From a checkpoint of a small mixture-of-experts model trained on Wikipedia: 35.4M parameters, 1 pick a token.
Below are experts of layer 9 (counted from 0) of a mixture-of-experts language model. Rows are named router (the router's row for the expert), down (a neuron's output weights, with its number) and show model dimensions 0-255. Each number is 128 + 32 x the weight over its row's rms, rounded and kept within 0 to 255. Numbers have three digits each.
Before each expert's rows: "comes before" lists some tokens at least twice as common just after its tokens as in all text. This comes from a sample of Wikipedia text that the model never trained on. Tokens count by the router's weight.

# expert 2
comes before: "0", "9", "8", "1", "7", "2"
router:086149126160235163112164090133032118086101164073122149118139097122125139147122147166103125111088116081097138202030193132136125122133178121093087155079170147134107206096115088119119051164153150112112158113145140114154126066107065141127111124172145156130151156120196156130120140100124128150137154102145094173093064113157138131089098096135132128159085100110127153123184148112159124121123156145144165203111159133133154118126112162129071081092113104153123089181158210117134141107138176085099150122137111092187115144100112190162138157090149133153093109127165088097143180185143170156144108080118134123067082143171131163128122160104156147104099058170068118149101112151116111090093114194099153100109132138172101143108124128079140131140123131116134108150166139143142101192159141
down11:147155115147162113123121247154092073125089173116172118148172069056101148130098076187133146043113178116166107068148111136084133064067120089124131115092132158183108154080149140117123075145122091125144128082140113118125156137125203154159128125164149099083135114159142078144127149179085132101189106094124127088128150102159072145104166096132086028117154073170187109146095140132149128163144154141171173116110124133125177135142142140131120155162114115130067159143115139135127133108115127170130156154127113105170133075122147101097142187157138167162077163169128136135127177185123074134139165164094127063143132087106128093092128123120146126118150146110152065122117166145111152150166126156139104155108156141129103138185081090140130121149127200079061122108094170082151169091120086

# expert 4
comes before: " of", ",", " and", " were", "er", " are"
router:136112128125165145104116099120105179083113111145083094076153119210162057116135113123103076122148122113164122183134127137116122091130129119152156100084103143055161075057161100107139140144068183095158131126109060111143094121139142115081162118114136078099156134153140190144153140094114063141105086068129152120153107122123089104064166103159107173063134158072154109137136106151087088109103140096201128110139181139087142081124111181155120060112148119164090149152124143083095120183177098120091140127132126087127109106108182118173076116104165087120135141077116099091067150126135102121183175114109108110176074157133108143106118132230145147080134159183151124158136129136104121107062137164142154163081208158126048117126149104140130154125116128127139122172081152135087146124157097
down11:066122093056204126131141171096080111166156126083134069176136145120133179126095139096139132121110143127079133130170172100078073130117082100120121141084128188082127108135108140104170103140083093089050181161114115166049119132122111100154146146136134062077079159111094139133078153169220143135141128141091088112103156061089173135083105092094117122125114151116120168113153152151173124099172135107046107121104125113076116122132131103096125162181139120081114130177108130100128131122124079158117113205117071103099113110089099124149127158166140161238133125123066168118108168116103081107135104162136171097122130130159115166146130162177142140155099113148166138167116119201121140161113134096147116099137150074123158163146083126138109165050136137138139108099076141102111132170131090

# expert 10
comes before: " |", "–", ":", " in", " season", " team"
router:067175103079188106106124132076110122138108117122104183105090163157117134089071161132159138112123116187158142171089118117132092154215118143158144151127156114081149123167129156170088058191138132107120127181106077152120133145105125060150152167088145133133119096126131096104111155175163101161119148103121132126111128164128171119133110132186119177094086126157109085121166123124152144109161148067174145141161149054046081092090094155117082091115082073092156104121097128158140133125171092076126104174120161088154086129127147163103140189094190088120096136083185094172097124095183106112130113130107176065167174185130138100167086132181149102071161090100091111168137154103159128106143132124143125209124092154129173108158105101115151156156159139088086120098140090165177113124109127
down11:134183139179130103129127065166082126109169149154087138086120090100177125126132165123114158161186109140058125061181168096084138058148162106140088114164064162202106109120123110130165189112160103087151151069088118096121129206169132105168102140104222077149172133125070097140150084123183130146126136107170107078137088125124140132049132066097139178157090142153119113127179162131134086106111134131171111111156124105069062180120167089088099174073140109081184113101135150136149131178070129096202137132113137147149131141150091152097105144108167150113171134077120078145139103141144199167132114103119078150103078145139114133166089152146125102108132153110094162120152095147107112135135156128092165133094138158148160152160135119065134132142122089146156100135104119167093150141145126

# expert 12
comes before: "ed", "s", "ation", "ing", "ment", "al"
router:089146145148198130077139120112114161124150127137138171116104121124128148093054176128179146230124142149133124153093144129091168119120141119152102143093113107078128114077127143115098106085149113206140118158116089192142103088220137137161130118130154167083129128121078145134129115085214092127146137088187137128090100114130152150121145135134175126084127103068123138170080126126118080115127131126120125134117178090113143109139110116124100078097106059178147113161077135122121080133137141122122145040105096146178170096101135100151118104130153122145111174181131087149168178158157121090171083144127133094115139094120118153059156124120122162113154175098078024079127111141145194186090154112108105162136125076101120092126153076140155042134145136151216119086126125161121111182148098
down11:092176084149133140146076163166150149119098025118158163149112115179144157157176186121109147116175140135210171134163167129116115151077079069127143080145123118139129152118065123154115113166140154081126086069127143137102109093151185169125194154150146091130167135060121166138099145090135148172153091144160128149141158163160113107160199146144158136170123117128103166173101196148125156143083117178160182148074124094184175091083114139167124157169139070160139109165124098150177100135116139135097135098168138176124135139088052132125103136152141144163134114099132130140113168177111138108096082145105116143095162122156160104105111153166091215093120130144138045093164125118146105185167152099122151129147120170076125085113105139161114118112125136107146183179110123082159074067137110

# expert 14
comes before: ".", " |", "0", "%", "°", "5"
router:182117157100102113095078141098109078079157149060113134090127051150121134098145119142131080138087175174117135103124079133119153116132115123098113182167097143098107089111141205164118093105160131119192198103156100078074148127193141075087114094079113135209133151105135161109118136178121184204113144123083092073079086115074126160152125165140127173098152097138157140205122087164096082116162123046129185054148177098157097146124062095126126088100124135124122120116117128147153156189118116111127188117119155189143097090128105095148161120132099115121127119135173144188176126097128119108187088116194130146163188155133127134167101155155125105140116131132130137097170144122088125135100111177149095113142180133162160098140070114150141109137143125073117125125090104171169153114138119
down11:109139103118081147145056102094134119066118107147104135142145153083177159142163162117177152126014103109163141071207098128159142164130121156142137089106134142124118143117099130105149146136088102143132090141071176111129126117114104085247084117117142090118147143135138093115189091087150106189143105153083079188136096121119128128107116102130170140140208124134169162150173120108160168113129146105126135082208134131105141111155070177156151082124130159107068129122069146122112076118135146118095139113157166078127156085127126145107188155110088103143170116132118166096164107171119117116097087071095111173050161106098095139085127072098132129168134097098138149104074092169100170095105185180085107133107105107136086109125163149136145101085072150112123167141129101083167163140154138

# expert 9
comes before: " |", ";", "\"", " \"", ")", "O"
router:082144129108131103162129161082102091105135161115082105120173092132074125153152126085117113112070112124136120200067123110163058107160222093097085139132102142088182127160067112118115040147133177132133134147095124082120156126175117137090126173105160110126163112137140111106135169163108156167194121130149156123108085136118128119122113112113164163127179146142099127111161132127155081141152152152099144100121153069150106109121084129135109142095160083121115201121173129132133062151131146111127092131129135103153102140110204133124107185118079111098129150157164166160104087142100141160183134167110132074174079131068156084088114085118099175141164160163132091165164129129084131112137091119148110161172151052088155162167067056090080073120197128102172141117119199144183168120089125
down4:098139129097159099154146098134101161159150133150154180086087109103147108100072095112085176169165145083153164128172137189131121117121128171171140153139118125122125115167108150113077110046174103111073107111158101120131149148139130131090162084083139079145022098191069115088224095106175157111147137079083124098157140128097068158152122092163099120092130127136117142124174100129111137107098114107164116144062155129094177147107127144222154131149141098107120145181132125063098080151079107079098153113145151140148044169128153110141085155150102136117070086089183129123129106153072102094103150149178105101099118149117151100142105127100131092162195139135110168117065126164151102177133136123186158117115071139129133114125152141122137168109137084117125104187074162137125079116171092

# expert 0
comes before: " ", "\n", " —", "---|---|---|---|", " +", " USA"
router:103084123097131139160053156182119118119143114114132133145185075136162122127162081129165086159124071162048157110124121119089150142144176127133095135088128148045162190136090157171151067144157198125149174154094120077152178120091146099094154159137148089134157138125128141138087130170209081173124148132115143119133073113119137174106117148115118141151129140121090123103150166132095122105188131094089158159166187110134103105118068115163101133100081081127183184169138137082114196161147151085145127154159132134134073086068174155120126187079161096131123159153104139144163108157161104118183112082184111123174177158145130130127156123120158139123137108111150100097067122075135188115123154195153133093118118091153178140198086096122083115138109066100144101192108120165116140126169104
down5:121132083160111128035122097117087156167120112147127144107165178154194091109107083194144156181139131113131125079125132128152130159149104061087172107116156101111092125146181196130149130135097108122177116123148135125101155073179120156086170152108143094111164102129103103166084180067129087113117161165171099094124160144172084118136115124106105121131106088121103129107147125122131115114088139127141121113148181044150147212182145093143112152142132127154102148136118087134153153122117054190150136079183122115148080127129157124120179128062255098097114150063106135139167120152119095171132142068140181074033149142109108165109141155112131153095097108088151114155137082111080118168135185099147188149171081100138113076127122167121126121151126098144103094162149134134138164124114136

# expert 1
comes before: "1", "2", "3", "4", "5", "6"
router:076134154104218054075141110104090133066136078078132152113151089148166097134067141136135055158138069109146107151084135164133152157205144112099100155131105133119078123079093138117139090128128141130131161119101126091084163116118039086131176078113148206124159102167137166080135131103126126110135135076134143178095171122121160192095088113112145178145147055159167104186134155154071124122122060128100117133125125097148143135178084124115143082082127096142107135130152118115089104176139128035122185122130064078221108130104139142136107149127123117113146154154088098104149140175134148133093092111130136090141138153150132107134158112158114136140099109138028129125077106161150131124091061174121139108183173157150109121119130132151124112104144150134151084107142158149060141164154125
down5:136108105081117087130137141213180093078099117213127143119147159152150128115143072131107131133141146099130106102176126136133152150119144141121173147159222100124170148116154182131097094053159106100136163121165156088096130182174126141110156145121138086099160121129087092120106168206112107153128172108184101134108150090096059097143140082119175108127051140128172105109156102136135140142120153107162078173075180139166110104097158118140161098063100107132101174129119102168096094150151129118111079114114116151138120118137097122148163173122077082129103131132115124184144151155179194135119111077153142155108183098185117108185093129142103152129141139134182107088108097133142135086089173105071093148163174140087129100086065120175106085138114076176074125154176194122086134101084095

# expert 5
comes before: "-", "|", "\n", "==", "The", "==="
router:118166129120213137089094151122141177135106167079132106088124118145161106120158169111179071167126169118092114110097169128090147113127128123096123113100138151123138226143053150104089084086162112119125106142173103085109115124170162160119124122138162075167120123108169107087082170110174105093139145150176130187141138133085116157122114113116169166125089105136133072053129118178113020095176111123066147144105157167112137089125080067112148094135133111084121167170141162105101096168090143101132096158118165127131156124130146145212092150145115147121127156121136126146142173193177138154126125139169149096146100089103168082143081123178137126125146138138086120151201131128113156155089106168115088080062144098119095120230134083076121130107157164123166105133168129195096114162111136
down5:125119130079146182119195197116078157105167151157140147140043049113059120160157104166091111182121127158123137138215084117143106132103124109132143167118151123149095126142151119134110117122131093096115146097130124127135147112109132155076096109159095128137122108106104154174126135128119082137124146121183135183126148073122120079099136131128159094137133198142171152147131137147108135171178142218131136135147160131176183119052081138129077080126096144079163135086120100101214143112119103156137087148125188136164109212129100156140055069128105146147140107112175136111114115176118109095156157118178102134157085108139114183078064115139113088136150176156161047104128172102117098110176140123126105116115094140108162123174140124150110137125097159119080175108163098137076189114060084

# expert 8
comes before: " the", " a", " his", " their", " an", " its"
router:101122161149120130142156164123121147096090201136053177118115061175161080082145148134149117140044154114158155155130115212134141143129099054096115139143106161106177144103123106164122068197079112120139112143100148154097106136178085126068137136121235139098125131127094125100131101132165118102136139069144135188089111064076151108130141097133168133135139081152165134063148144163082126053129118103078118102086157134120115123159085133135136150119089131150084084148107125102144149142157121128089146129162059117124086111120164168155094132061128090122109205094163078101135140164163128164157165088170065133153127127143092148168078134127121113121132126160161104146132106149050209178111109146090165135159120099121127148143170076141115067111117133117157135127178117132093167168145123
down5:125079095141156131074084118110025129086136090116134099142146161145140078169108129098048125147108090133100060129085122129080114133122109162102185095177153121169115164185131122185170173105172159097133093126115084158200097095090122164184068146167128066175117103156175153149125126130176152119156120069165095095133158149163097135116103115134144112222134102101126124115141112113133123108146119141172177042111096077127117183075116102150117085178163153145128109078077111117125118110165123159142129122111121150094113098122119145150127064133102131134080120168131119119117138117076068112108088174126115104167099169114133165147118161173113175133171164134093142118111142121112110102148156101128099184133157143158158161170130131191166188123184130118076112120050152061165100128126092

# expert 3
comes before: "\n", " The", " He", " he", " In", " It"
router:111097117205144124113165097124084130120107121131104169102138060170169126162117157185110097155136113156116158127145161148058175130132115094120144167179161140078181146132101117144113094142101125126165152145139162114170118063137154142080145099046118127122158117110136199093111180162176111116122146080093127109123061121137158161118114061078157145162075075111149083108156125112136105099175090144055114102160158127081160165155064098081116163049159094122139130188150124158142100142135152153079129062103089120156124133081112138166119163107171090140159092139171120160144161181177148142203156171139143129181087156123090099134064097104160155120103108179133137125162089102094151120107107147094098127097165161096100132123110116135083132128148127062149047188120114118097095159156109
down11:080127165129148105175144095112079136161108138129164129071117120167142136122077097119124136068179152112125154163114109161160148077123078167151122117155178126151133137204100139105143153126158130148125092169112044122095190185080063159038095148108142133179112102090126096088122121123107146111129132145131181131150174150100127109147074161145110132136078162154163083123154141164128153141150128190133105134145093109057217149157112088172145127049178201098105125123118154144140168104126154173142117077165099096143099100162116148127081183115149125117167138113175191121101123164159147152110089188107097166096149150095142169104148136147151160120125153100122129115151112161098192112099113122116080080057089198085172136120143148109172126139184116137168143147136122139116059116177172